config.toml
num_hidden_layers = 19
experts_per_token = 1
d_expert = 992
normalize_top_k = false
balance_loss = 0.002
scale_expert_input = true
lr_router = 0.000506
optimizer = "soap_variant"
learning_rate = 0.00353
beta1 = 0.95
max_grad_norm = 0.5
batch_tokens = 65536
max_steps = 7563
Below are experts of layer 16 (counted from 0) of a mixture-of-experts language model. Rows are named router (the router's row for the expert), up (a neuron's input weights, with its number) and show model dimensions 160-191. Each number is 200 + 30 x the weight over its row's rms, rounded and kept within 0 to 999.
Before each expert's rows: a language model's description of what the expert responds to. This comes from a sample of Wikipedia text that the model never trained on.

# expert 4
Place and team name pieces in sports seasons, schedules and results tables, after at or @, like County, Houston, South, City.
router,233,205,185,201,204,236,226,164,176,223,200,196,189,206,233,158,177,150,191,194,224,216,170,183,171,250,210,231,239,206,183,199
up0,165,232,216,205,214,175,179,182,158,176,209,199,190,191,231,240,257,243,171,175,204,159,186,181,169,182,203,218,116,176,201,131
up1,167,144,253,277,214,174,208,239,163,197,199,205,148,196,186,167,194,147,220,199,157,177,212,184,219,119,205,240,115,215,175,184
up2,231,184,128,131,162,251,239,215,208,153,205,204,209,171,188,212,218,189,235,231,207,184,180,184,212,194,214,196,166,200,194,195
up3,142,103,214,214,239,232,212,191,197,251,229,244,233,175,163,224,186,155,199,210,165,187,189,217,186,162,202,183,171,198,177,225
up4,215,174,208,151,190,203,210,160,241,198,252,158,238,193,203,200,196,208,186,244,193,224,157,243,197,166,216,208,144,157,158,190
up5,192,173,154,218,222,245,182,204,236,167,170,244,186,229,163,211,191,211,230,227,234,188,217,141,210,222,182,237,215,234,175,204
up6,216,190,211,227,193,246,187,179,216,196,176,168,212,165,185,204,222,139,248,270,220,228,212,207,175,248,195,185,188,181,190,192
up7,225,187,219,222,179,189,233,125,170,162,199,172,244,178,177,215,186,178,206,188,193,189,201,228,181,218,184,162,196,218,167,202
up8,169,147,211,140,245,192,205,238,186,180,192,196,155,176,212,186,187,144,154,179,235,201,177,155,224,202,189,219,214,176,184,226
up9,183,242,185,148,208,213,189,240,185,213,233,235,224,145,191,227,168,155,211,184,182,178,200,209,255,195,200,177,176,224,196,229
up10,135,181,228,152,222,204,242,183,248,169,224,187,167,199,223,168,206,218,203,178,252,227,155,185,193,168,251,210,192,204,192,188
up11,184,217,174,206,238,217,213,165,150,232,184,117,203,203,212,217,240,179,202,204,188,220,207,228,171,221,192,228,199,186,198,207
up12,269,149,178,202,200,173,204,130,206,258,218,211,209,173,254,228,253,194,180,214,210,210,186,151,232,215,216,131,193,221,224,152
up13,225,182,197,151,207,137,166,258,205,143,265,266,227,201,149,192,188,195,212,200,242,190,215,192,171,172,152,201,188,216,178,168
up14,173,167,181,190,187,212,177,206,213,168,203,187,210,230,206,210,205,186,184,206,140,165,173,165,202,204,236,234,224,190,212,210
up15,223,198,223,160,202,211,180,222,191,152,187,187,216,162,192,265,179,157,166,210,197,158,238,193,183,171,236,199,182,231,217,163
up16,198,184,186,160,228,173,207,213,186,190,168,206,206,192,207,171,202,152,120,221,220,190,201,232,202,168,185,201,201,175,262,212
up17,232,233,208,272,240,223,188,220,213,240,238,216,183,173,192,238,236,171,269,160,240,144,223,174,188,193,173,189,238,229,205,231
up18,183,255,189,227,156,267,171,165,180,222,256,244,180,190,224,166,189,194,233,218,233,222,229,167,169,186,215,238,224,181,192,234
up19,197,153,197,208,215,176,234,229,185,141,204,185,267,200,221,218,180,155,221,216,213,230,221,181,265,252,210,196,184,186,184,197
up20,195,208,192,244,199,165,203,136,165,226,177,199,179,189,189,244,191,233,182,176,220,227,210,209,210,156,154,185,222,171,171,238
up21,232,155,175,255,168,220,263,154,246,184,169,223,195,167,234,184,187,224,139,235,194,188,219,231,173,217,159,220,181,182,190,161
up22,237,214,210,220,179,185,199,230,184,218,224,199,250,201,290,184,213,208,186,196,174,144,238,186,212,179,168,219,222,216,165,193
up23,186,196,178,165,203,151,224,181,215,175,138,182,232,181,202,209,267,163,165,245,233,187,165,150,210,156,190,201,198,206,214,190
up24,170,171,190,218,202,218,172,192,180,190,212,212,196,205,206,197,220,219,202,192,201,223,227,259,217,173,219,221,230,205,195,186
up25,233,250,159,196,196,226,187,174,185,230,165,201,206,207,246,182,189,169,236,213,215,199,271,238,230,220,190,188,167,233,169,249
up26,246,192,298,170,184,252,251,239,198,232,180,174,236,142,186,219,193,236,228,179,209,180,251,216,115,200,185,185,218,181,133,203
up27,271,232,263,206,204,208,203,168,210,195,161,179,190,234,170,250,187,228,247,234,156,185,206,198,237,240,162,207,139,215,190,186
up28,222,248,229,205,219,236,231,151,236,198,219,225,197,174,256,214,262,180,204,174,180,211,227,227,170,181,221,191,198,186,221,188
up29,225,201,206,209,217,206,270,210,169,156,160,160,171,196,208,188,197,162,138,239,141,192,200,209,185,227,237,230,179,152,240,180
up30,256,164,279,221,234,200,228,213,228,215,242,203,209,227,228,177,191,214,189,228,191,187,208,187,180,175,189,185,193,134,177,228
up31,160,223,229,144,266,218,162,180,196,221,182,180,203,203,214,184,176,192,224,205,201,203,215,239,165,185,135,200,204,188,214,226
up32,209,193,184,174,201,203,171,177,228,248,250,205,226,194,188,237,168,210,219,217,146,234,210,164,219,200,165,204,179,207,194,217
up33,217,203,175,215,206,173,214,184,152,224,222,207,208,252,188,219,167,186,184,227,149,188,171,229,207,238,174,177,166,209,227,259
up34,183,227,173,164,197,228,198,213,203,151,222,185,236,157,177,246,170,160,155,245,182,202,178,196,153,208,136,165,203,192,176,176
up35,179,165,191,205,171,206,185,179,200,192,205,198,201,224,173,193,210,198,163,169,245,151,180,236,120,161,209,185,199,196,223,235
up36,164,216,157,255,194,157,198,198,230,178,199,198,164,172,227,242,186,179,195,168,210,215,188,208,225,187,224,210,174,194,189,266
up37,255,216,190,218,226,231,178,222,213,181,158,215,155,205,254,220,183,172,233,189,181,226,198,256,152,253,211,171,196,241,131,165
up38,177,163,242,181,165,215,192,199,192,227,205,199,200,161,194,255,190,201,184,151,193,169,217,203,188,223,207,240,212,187,188,178
up39,203,194,161,200,230,209,135,190,194,285,203,181,238,182,202,248,200,200,206,197,239,203,260,154,197,245,174,183,212,203,230,198
up40,187,173,187,226,213,267,181,198,194,177,182,215,154,183,231,188,206,196,229,211,191,211,194,158,194,267,210,156,226,175,190,223
up41,194,182,218,236,181,243,184,161,187,210,234,220,231,152,170,212,168,168,217,204,200,149,216,220,151,212,193,235,229,257,223,182
up42,217,215,224,202,196,217,222,199,205,155,229,183,162,169,261,169,189,260,208,189,225,197,186,202,184,227,217,218,214,196,163,171
up43,255,195,289,171,206,157,209,161,179,161,183,194,199,214,201,230,248,214,199,237,188,216,135,157,198,254,202,164,235,221,187,201
up44,175,226,173,219,249,191,158,198,216,186,255,174,231,165,200,224,183,175,207,151,215,209,211,187,216,228,205,250,191,259,225,224
up45,194,139,244,241,174,176,134,247,180,213,209,155,224,131,219,198,136,233,187,216,155,222,161,226,210,248,207,218,216,233,183,182
up46,246,152,210,224,166,134,185,235,175,193,176,159,210,197,184,161,207,201,208,237,252,241,219,201,202,199,200,193,160,166,209,189
up47,205,206,202,209,217,214,238,196,189,236,221,180,194,198,220,171,192,218,186,212,177,231,200,170,189,173,261,185,198,171,196,230
up48,181,189,225,238,200,249,290,239,195,203,245,254,227,215,219,218,175,192,207,204,231,180,248,233,181,220,226,238,221,176,216,223
up49,220,187,212,195,156,195,220,179,147,161,177,173,192,233,204,231,157,202,242,220,145,216,225,188,185,238,184,160,188,176,207,244
up50,219,169,187,190,220,208,199,163,191,188,245,224,190,179,190,183,205,167,172,228,230,204,176,159,210,240,225,257,231,164,237,210
up51,189,211,146,207,215,182,202,223,269,174,242,136,196,179,184,186,254,181,175,199,210,198,145,240,190,226,195,216,237,197,235,201
up52,247,202,225,171,180,190,252,227,154,145,240,174,200,206,237,200,170,189,237,210,261,196,175,236,147,200,239,237,122,175,174,230
up53,208,220,125,189,178,228,204,228,177,186,264,194,189,219,174,217,216,157,223,184,229,150,214,211,176,161,191,211,176,228,240,187
up54,193,205,214,188,185,220,177,176,236,203,193,201,202,181,203,250,206,190,167,150,185,174,183,155,182,162,174,206,154,141,170,176
up55,178,224,150,137,236,235,170,205,142,166,210,203,202,203,246,172,238,169,197,182,217,240,212,171,186,201,229,235,213,197,216,251
up56,136,207,196,193,190,231,250,235,185,249,220,174,184,193,212,183,229,287,192,284,234,155,226,156,193,202,193,195,210,188,202,225
up57,204,230,155,165,198,190,154,211,194,230,193,201,192,132,180,203,166,193,233,221,188,221,224,226,157,186,155,221,234,171,233,154
up58,167,198,200,158,219,245,204,192,183,238,227,244,182,154,253,208,205,142,176,177,175,232,176,205,182,184,231,176,182,228,211,197
up59,252,233,187,168,166,266,183,178,219,233,223,260,165,189,167,219,196,141,189,188,173,220,264,206,153,218,169,228,234,225,227,223
up60,126,187,169,176,244,160,191,137,205,163,145,219,184,210,164,186,249,171,225,168,204,215,199,200,204,180,192,212,196,209,185,208
up61,201,186,199,162,203,166,221,206,185,204,239,179,180,248,197,172,212,210,178,205,218,168,171,186,234,237,167,214,257,214,209,220
up62,194,182,199,182,267,239,190,199,224,153,248,198,194,243,168,207,196,234,139,200,172,194,221,198,215,177,184,204,201,149,164,200
up63,224,213,209,213,237,214,165,161,180,181,180,147,171,203,186,165,236,182,235,193,253,195,175,249,197,157,220,186,241,168,243,219
up64,175,210,253,186,174,199,222,225,172,225,244,208,229,198,212,257,260,191,221,234,228,215,210,166,201,222,170,224,140,250,190,220
up65,248,205,116,193,195,267,154,203,209,220,151,238,212,190,278,228,217,208,198,195,150,195,200,191,218,234,187,190,196,225,196,183
up66,154,153,173,215,223,195,138,209,186,236,227,189,236,161,176,168,199,221,171,182,212,156,150,188,174,199,187,206,132,244,208,184
up67,234,177,178,224,174,202,172,213,169,201,293,176,181,193,158,207,209,132,194,211,212,148,176,201,222,232,159,181,243,153,195,228
up68,178,120,172,180,160,282,240,180,208,195,199,201,228,200,175,189,240,191,251,191,320,204,203,192,200,247,227,208,199,231,214,168
up69,175,170,182,172,224,232,203,150,210,194,173,255,219,209,239,182,186,125,199,229,146,186,184,210,226,183,229,236,281,139,161,197
up70,182,215,195,179,187,183,261,190,220,169,204,195,213,162,249,229,182,190,200,256,180,191,211,193,238,183,214,192,191,202,181,202
up71,191,185,166,139,192,189,159,187,241,240,197,187,158,212,240,204,159,201,183,248,299,157,218,160,193,229,158,234,245,151,177,211
up72,163,168,159,189,221,190,191,222,185,160,214,245,234,233,192,227,155,243,155,229,202,206,160,207,154,211,249,217,165,198,235,200
up73,221,269,242,234,174,215,229,204,165,188,229,133,203,170,202,159,190,200,195,176,208,127,215,215,178,218,155,216,216,271,159,216
up74,209,223,205,202,194,212,190,220,198,222,169,198,215,226,161,209,184,147,147,198,192,204,145,169,196,194,242,209,210,199,171,189
up75,217,197,228,160,192,200,124,187,229,186,199,173,279,133,200,222,236,192,212,225,202,226,183,244,212,205,207,221,164,178,150,197
up76,186,170,260,218,198,208,265,199,158,215,220,148,215,225,187,178,207,178,222,213,202,189,172,165,202,159,183,178,195,189,170,220
up77,191,212,206,214,210,229,191,225,166,212,206,217,195,201,227,273,160,191,230,215,179,198,199,225,213,133,196,222,182,236,265,246
up78,219,225,218,187,198,181,183,148,176,194,240,219,233,206,223,220,200,284,234,198,181,208,192,227,145,197,213,170,170,157,194,195
up79,216,212,195,194,169,162,217,199,209,171,181,206,204,237,190,187,179,168,215,216,132,194,205,231,149,128,245,216,225,195,164,224
up80,195,155,150,229,221,261,160,223,252,182,255,216,195,179,212,212,197,168,185,197,186,175,182,240,199,254,195,197,183,234,200,200
up81,187,197,192,154,183,208,193,196,190,181,231,225,205,140,146,186,210,221,251,162,178,181,187,186,160,163,197,227,170,202,214,219
up82,190,161,144,159,210,205,232,193,148,146,209,223,149,203,221,185,173,142,176,250,207,181,179,216,197,216,216,204,234,251,207,259
up83,234,177,244,184,196,217,188,162,181,168,197,217,215,220,181,173,175,217,170,222,176,190,191,249,167,219,184,182,225,235,173,212
up84,254,260,198,220,247,242,206,205,203,207,224,212,216,204,204,238,214,236,195,221,190,234,242,279,169,190,187,184,227,167,243,187
up85,204,175,257,234,199,181,249,184,163,236,208,184,205,197,182,199,158,205,181,118,227,179,179,198,201,207,268,175,227,247,198,203
up86,197,183,255,276,214,208,198,218,186,218,172,196,177,192,210,143,223,220,202,235,161,164,177,208,107,192,198,252,161,158,247,229
up87,233,172,170,177,180,154,191,161,177,187,164,180,221,184,212,258,234,139,185,217,168,166,214,171,261,204,210,230,249,303,221,235
up88,192,192,209,238,177,196,216,245,148,213,212,169,199,150,186,185,194,201,208,194,175,233,246,211,161,214,235,193,181,169,222,194
up89,177,231,225,157,189,192,201,177,221,245,175,206,185,194,152,212,165,193,238,193,183,162,115,189,190,246,229,267,244,165,205,225
up90,193,223,221,217,169,178,253,220,147,171,180,232,211,242,192,212,232,153,204,173,231,202,149,244,192,182,177,201,173,234,252,194
up91,223,222,196,239,202,235,191,209,143,182,190,230,191,169,197,226,262,185,216,211,205,215,225,169,168,216,195,197,142,200,174,176
up92,206,167,108,179,196,190,202,142,202,176,177,233,230,238,226,226,196,165,199,191,179,190,186,212,218,148,204,281,181,192,221,198
up93,221,204,199,245,193,252,180,174,190,181,172,255,171,146,190,213,194,205,212,170,184,182,228,211,140,132,204,215,233,222,182,113
up94,188,192,215,177,247,168,168,191,190,165,166,181,180,190,204,195,206,192,193,204,191,203,130,214,186,195,237,215,186,162,168,182
up95,229,218,190,220,236,245,215,143,172,200,194,240,227,146,234,209,215,204,174,178,220,195,155,174,221,210,211,289,170,179,218,261
up96,206,215,191,185,221,161,204,199,212,222,236,170,190,185,205,212,187,150,211,193,116,253,221,188,174,216,198,194,232,161,162,242
up97,216,200,155,176,212,234,123,144,228,177,200,200,199,178,200,214,180,205,196,192,243,216,181,212,137,185,187,216,171,195,186,222
up98,201,202,179,235,218,187,158,200,169,203,225,195,160,188,179,139,218,174,207,224,182,225,181,205,190,210,166,150,237,210,161,221
up99,207,239,195,186,207,199,216,236,157,182,218,235,218,213,230,186,146,195,187,199,214,150,213,171,241,184,208,240,227,168,237,215
up100,221,225,167,143,245,229,205,216,199,259,251,136,174,146,151,243,238,193,213,238,174,155,216,237,176,235,173,169,184,202,209,239
up101,215,206,194,187,191,227,191,222,216,189,163,239,167,184,192,178,208,175,188,210,222,168,171,158,223,188,195,204,192,241,205,169
up102,204,184,210,199,184,236,180,203,235,217,215,175,160,186,218,230,185,236,198,241,219,202,180,159,224,226,212,226,184,182,165,215
up103,241,208,220,168,186,220,215,223,186,183,192,237,212,172,168,189,162,220,184,171,229,177,204,166,152,266,144,193,201,187,213,227
up104,256,199,159,180,257,202,150,237,220,188,130,185,185,195,181,235,262,139,201,180,215,193,183,189,163,182,172,202,225,200,186,191
up105,186,158,214,188,131,213,203,228,180,175,178,257,157,179,199,227,138,187,201,201,222,210,221,201,254,188,208,193,148,206,193,164
up106,234,217,147,198,200,177,161,197,178,259,232,178,127,266,206,219,184,214,237,152,185,193,187,185,207,200,189,253,215,229,213,239
up107,145,212,209,141,196,224,201,226,199,207,183,216,127,218,208,158,185,222,175,186,217,188,166,110,223,184,131,201,188,225,167,206
up108,221,179,159,203,176,182,203,217,126,205,214,221,191,179,229,192,220,177,187,168,205,216,195,191,183,245,190,237,227,239,218,179
up109,256,93,187,233,190,237,183,129,215,214,217,218,178,217,235,206,221,208,224,202,229,162,208,296,204,264,210,198,214,242,205,258
up110,274,215,207,222,230,269,175,232,205,191,239,200,173,197,232,208,225,172,163,210,158,226,162,232,209,211,202,244,216,180,247,193
up111,206,185,221,165,204,189,169,169,248,129,202,167,171,215,236,273,206,177,166,184,206,206,155,217,179,245,197,229,187,156,221,174
up112,165,263,203,220,213,204,150,219,187,205,215,189,195,169,253,162,197,187,230,269,187,161,187,168,179,227,171,192,194,247,203,206
up113,201,159,247,165,228,163,221,209,192,191,280,188,213,204,244,190,118,201,205,133,187,154,250,227,229,178,217,174,176,240,225,191
up114,192,175,227,242,235,224,188,172,204,197,254,201,189,180,138,203,228,209,195,219,253,211,234,224,227,218,164,217,172,184,173,173
up115,198,220,227,186,198,208,223,194,257,223,168,165,213,250,231,188,226,239,184,274,194,193,191,173,158,239,201,220,214,162,220,231
up116,216,199,204,249,243,256,179,210,190,190,177,220,223,236,222,214,198,195,275,281,253,176,248,245,175,204,200,155,208,195,239,180
up117,232,178,180,168,204,165,203,243,206,218,217,194,193,184,209,203,232,185,235,189,188,204,147,200,242,203,202,164,202,166,214,217
up118,211,231,166,238,184,214,191,242,286,205,212,229,172,153,168,203,189,220,208,169,239,198,221,191,186,187,179,193,213,225,237,160
up119,198,192,166,225,179,217,228,187,234,189,289,222,216,189,177,219,200,214,220,161,184,305,136,193,163,256,205,228,220,208,202,192
up120,182,140,183,227,225,295,246,166,202,201,228,201,169,165,187,226,136,193,218,238,253,200,181,209,168,170,157,221,154,219,202,190
up121,196,222,237,225,182,239,151,230,185,256,169,191,148,200,205,224,252,184,140,142,211,185,143,237,237,201,208,256,182,197,190,203
up122,220,281,197,145,222,201,195,194,227,177,186,184,143,165,199,171,164,200,258,241,201,218,192,236,199,255,210,232,211,189,206,211
up123,181,218,191,219,255,170,201,189,234,206,276,145,158,226,233,191,177,220,189,208,220,172,164,232,178,228,155,200,226,207,199,254
up124,252,166,220,209,190,201,219,167,181,176,158,182,251,205,284,218,213,270,171,209,209,222,206,229,229,230,155,157,194,181,223,211
up125,231,273,154,246,187,218,186,247,214,160,176,200,208,196,157,174,194,178,237,125,305,184,197,208,206,263,181,199,198,207,171,208
up126,241,207,140,213,231,239,178,211,182,178,233,177,156,178,228,208,164,152,207,231,217,152,138,170,177,190,205,232,190,116,174,219
up127,182,121,227,244,197,213,217,175,186,151,181,204,186,241,227,173,160,176,175,181,211,191,201,153,162,200,165,198,162,244,221,192
up128,268,238,219,154,221,244,212,249,210,207,208,200,158,184,213,154,212,138,241,162,173,207,235,254,242,192,250,159,221,319,201,234
up129,210,184,164,255,179,208,193,187,209,216,191,152,227,165,155,206,228,177,201,247,198,175,218,221,192,230,191,186,190,214,153,227
up130,171,206,191,167,169,262,199,155,249,247,210,210,225,159,173,171,240,200,199,194,210,187,172,196,225,195,201,220,183,224,227,248
up131,199,120,175,148,200,199,180,212,220,175,202,206,191,152,212,183,175,166,178,185,236,156,193,224,195,207,230,196,189,179,195,203
up132,245,188,257,186,188,225,202,246,173,180,229,253,211,155,172,192,242,228,231,228,190,232,189,176,160,219,195,177,166,182,210,236
up133,197,207,208,255,185,281,161,195,192,227,224,175,162,184,205,163,189,151,163,234,250,191,208,201,171,154,203,189,177,207,183,191
up134,161,204,205,142,150,258,203,140,171,223,188,188,225,172,192,194,205,160,212,213,222,167,148,205,168,230,224,186,217,192,237,249
up135,208,109,213,206,184,141,207,203,183,174,165,200,276,205,183,206,227,160,236,220,195,161,187,174,185,203,105,238,190,209,215,210
up136,217,195,179,196,200,244,193,175,230,207,201,208,185,155,276,150,204,233,203,186,185,235,162,189,226,227,218,192,193,190,185,197
up137,227,253,177,199,162,182,194,163,206,211,186,216,250,213,160,167,186,206,224,212,210,186,199,216,195,235,179,250,219,228,222,163
up138,204,173,164,229,188,258,192,136,175,263,208,218,148,199,172,220,231,217,175,193,169,171,107,202,191,210,216,173,222,233,189,163
up139,244,162,166,160,192,165,146,206,201,191,202,259,169,192,271,258,252,227,190,232,196,213,187,195,255,234,201,202,194,128,184,214
up140,235,173,168,202,237,166,193,202,189,214,239,193,195,193,230,215,205,209,226,215,217,140,255,159,189,211,176,208,171,214,252,192
up141,191,210,196,200,208,187,203,238,136,171,190,193,192,97,182,232,231,161,197,202,212,228,213,213,183,242,209,235,239,184,194,206
up142,181,206,248,210,260,271,235,174,171,162,250,216,204,192,219,201,208,181,162,209,181,229,166,180,153,194,212,216,208,213,174,187
up143,232,212,179,214,178,216,226,205,203,220,232,209,178,208,245,222,176,172,220,170,232,146,158,232,201,232,196,198,206,187,224,189
up144,227,143,166,142,183,201,237,217,204,219,190,204,222,192,268,202,206,178,210,163,198,175,143,183,197,207,214,177,169,225,245,196
up145,197,252,154,203,204,247,197,280,182,196,170,167,222,189,223,194,212,216,165,216,171,161,230,227,239,223,206,181,144,166,214,194
up146,204,181,180,241,228,275,160,134,180,217,248,192,168,182,189,199,166,139,164,206,200,189,156,201,180,202,179,163,220,189,154,159
up147,193,248,222,171,224,242,252,190,244,230,211,170,173,170,202,238,255,212,188,199,204,199,213,202,179,221,228,189,234,242,139,158
up148,182,168,223,150,193,186,178,210,191,160,184,214,157,152,173,253,198,134,183,169,141,216,220,154,255,147,229,192,170,215,213,193
up149,168,251,228,172,249,249,214,185,175,172,158,211,186,206,241,179,153,206,222,201,255,225,195,206,204,186,193,216,208,161,197,194
up150,210,215,203,163,195,170,228,204,187,168,176,194,189,171,208,202,198,250,171,203,203,139,128,213,192,219,180,199,229,206,201,223
up151,189,200,166,191,195,230,228,204,198,194,212,221,191,224,212,234,222,167,232,191,198,206,158,252,153,185,137,269,143,211,174,174
up152,224,245,193,202,169,242,170,183,168,203,177,193,191,173,228,192,200,258,220,203,157,243,118,192,238,222,232,226,197,197,208,161
up153,258,134,207,276,242,206,224,189,148,204,172,199,214,214,184,169,214,198,186,145,226,205,216,202,210,257,217,225,206,273,211,199
up154,219,182,172,203,206,243,206,176,205,187,191,205,252,177,219,263,155,212,253,172,203,184,215,222,228,178,194,232,184,212,228,181
up155,182,187,155,132,195,236,222,221,186,229,222,205,202,185,208,169,217,215,218,132,254,198,223,127,177,245,122,205,195,223,190,192
up156,197,192,220,186,152,194,230,251,185,151,188,198,210,239,190,175,161,217,251,178,161,220,246,201,177,177,232,187,178,206,200,289
up157,207,190,146,188,252,214,172,177,196,227,163,196,190,171,139,183,165,265,181,170,231,219,216,218,205,221,163,158,202,225,192,160
up158,222,165,178,184,189,221,229,150,176,243,202,198,182,207,227,247,241,198,148,191,241,189,183,211,159,249,166,208,182,200,196,210
up159,238,185,132,173,254,166,266,199,260,275,240,228,181,185,196,215,191,197,189,170,124,219,210,230,195,247,239,204,238,164,192,149
up160,231,200,215,187,212,174,222,184,192,151,194,188,202,236,175,153,212,192,199,175,194,207,215,274,188,215,207,204,230,214,201,188
up161,238,172,133,270,198,260,183,217,184,215,196,204,178,255,255,203,232,194,183,174,213,207,217,143,179,242,222,211,237,179,166,223
up162,185,209,219,200,209,218,228,228,175,205,220,206,186,227,200,239,189,201,137,232,215,205,194,188,154,212,238,219,189,256,182,262
up163,210,207,184,182,217,265,181,198,215,165,166,214,224,199,254,204,183,235,206,246,165,211,216,238,182,223,118,223,208,216,192,228
up164,188,178,249,196,246,249,212,203,199,196,138,263,177,187,193,146,195,161,205,194,240,192,168,172,201,167,196,223,168,219,154,178
up165,190,159,181,228,185,219,184,206,183,216,206,190,192,153,196,199,170,176,197,237,220,159,233,189,217,212,174,190,150,209,173,155
up166,204,170,245,167,227,250,186,195,180,210,227,134,187,179,210,214,224,155,252,194,234,216,200,204,213,200,210,218,167,199,221,150
up167,190,240,205,209,187,245,170,219,197,219,245,157,184,176,182,272,208,163,192,186,226,177,138,201,201,218,150,252,213,246,271,191
up168,243,249,137,170,248,191,153,166,170,246,162,160,194,160,200,205,204,203,218,196,207,211,200,216,174,192,217,186,268,227,246,153
up169,184,134,158,213,229,230,213,201,238,228,221,217,167,189,211,205,155,242,189,163,160,188,191,243,166,218,165,190,173,183,147,187
up170,186,156,180,232,158,230,256,210,166,233,216,219,179,157,188,214,178,155,157,194,225,201,212,244,205,192,217,187,211,266,180,256
up171,244,191,115,159,208,217,231,154,233,211,219,185,153,183,219,160,202,187,183,197,229,222,140,185,189,233,200,157,207,179,188,223
up172,222,173,224,175,192,197,200,201,200,194,235,280,221,188,230,215,184,216,225,213,195,138,213,237,177,220,201,183,197,246,167,225
up173,272,203,172,183,221,221,161,224,216,206,180,196,181,207,201,179,227,211,216,225,179,157,225,168,236,193,259,185,251,232,242,186
up174,133,198,201,210,186,230,191,164,201,247,199,179,223,199,167,183,204,179,186,219,143,184,245,206,147,182,186,219,212,148,179,193
up175,172,192,193,172,254,210,204,233,189,207,264,185,146,197,210,244,186,220,209,167,175,174,192,172,171,240,199,182,177,193,191,189
up176,247,195,241,234,173,181,209,240,169,216,189,221,187,179,183,144,239,213,278,252,215,207,192,187,218,180,167,220,187,183,197,115
up177,176,194,196,148,202,191,215,259,212,224,200,233,196,184,211,206,157,221,186,190,180,184,201,234,132,239,190,248,245,173,201,275
up178,199,174,149,231,182,194,213,212,236,205,192,237,184,225,197,273,229,191,218,207,241,192,220,203,179,281,187,204,197,190,213,233
up179,245,201,238,153,173,222,224,200,191,198,223,169,200,247,183,181,169,143,164,186,216,202,172,209,175,220,203,195,162,160,222,230
up180,179,180,184,153,221,258,224,139,185,201,178,141,196,136,250,255,170,186,167,203,194,190,167,148,230,182,243,185,232,223,188,159
up181,270,190,210,162,185,188,196,181,273,185,209,221,154,141,208,200,218,216,242,230,172,186,169,240,202,161,188,208,270,155,207,170
up182,250,198,165,216,185,266,198,156,205,218,205,172,187,141,193,218,183,188,231,171,238,186,190,197,199,189,202,207,223,178,218,181
up183,191,200,231,187,217,227,235,214,169,218,223,190,156,209,211,198,158,168,191,215,176,133,229,194,179,254,197,193,199,155,132,197
up184,182,201,165,223,162,181,236,202,175,185,211,159,174,198,237,218,189,225,199,201,228,245,206,235,212,263,243,208,200,180,206,227
up185,163,224,191,203,201,188,210,203,272,211,200,208,207,172,162,128,178,204,246,188,181,198,275,182,214,156,250,221,185,249,191,197
up186,222,187,208,211,226,255,189,171,209,236,180,220,179,170,203,187,187,253,192,203,192,210,179,234,171,213,178,196,156,223,195,133
up187,161,218,140,203,206,232,164,151,158,228,229,242,181,193,217,210,173,188,247,199,214,190,207,145,199,208,160,234,140,155,135,219
up188,227,198,217,173,216,254,192,247,193,192,251,234,181,182,181,214,274,236,163,155,163,187,168,152,151,212,196,202,241,166,206,243
up189,244,189,150,160,190,197,176,112,179,177,215,192,231,235,248,186,192,215,199,250,176,158,185,212,214,214,217,225,235,205,204,170
up190,234,196,176,161,199,237,188,167,186,262,184,195,158,173,188,204,215,250,211,211,209,237,188,206,155,253,196,179,211,223,223,213
up191,202,191,181,199,250,178,185,252,185,200,224,209,151,182,227,172,194,235,204,214,213,228,203,236,138,217,173,230,235,185,231,219
up192,250,259,179,193,175,187,228,194,175,161,170,241,225,193,223,222,242,196,180,118,206,199,261,180,197,214,184,205,202,201,236,157
up193,239,231,207,170,157,228,196,198,207,198,218,180,154,182,154,222,242,173,222,255,198,171,173,173,150,225,200,213,223,236,219,207
up194,235,212,156,242,181,220,230,184,199,202,163,187,171,193,224,167,145,211,232,186,206,175,156,213,250,194,184,203,177,175,243,178
up195,200,157,189,157,229,200,229,222,212,181,192,240,264,158,242,173,208,212,226,220,171,186,179,193,199,193,183,188,235,139,151,202
up196,142,229,188,216,145,213,214,187,164,240,238,236,229,246,215,230,199,238,208,263,199,191,208,173,214,201,226,228,182,165,176,202
up197,158,206,199,239,261,201,172,240,237,216,200,220,228,172,219,202,196,185,171,221,212,174,192,176,193,197,190,178,229,178,175,216
up198,197,241,144,197,183,216,216,175,166,173,220,184,233,238,218,168,195,175,175,181,187,167,168,168,213,186,156,237,123,201,169,157
up199,187,233,172,156,206,173,183,182,205,242,161,238,180,161,196,173,178,265,189,185,249,157,160,226,176,259,160,194,212,200,213,234
up200,206,208,210,216,219,254,104,164,147,184,212,202,200,152,241,235,196,170,177,229,196,152,173,200,212,197,172,232,179,190,199,211
up201,203,183,205,146,211,191,157,224,195,167,186,187,204,121,227,207,227,226,144,206,162,177,144,192,211,204,200,179,224,224,207,139
up202,179,183,204,160,214,193,228,198,202,182,228,205,214,216,226,177,236,172,184,229,148,207,219,227,181,215,210,201,163,206,174,195
up203,232,219,151,221,206,199,200,188,203,226,162,226,122,147,224,246,211,157,200,161,195,190,220,191,208,232,171,197,202,221,230,231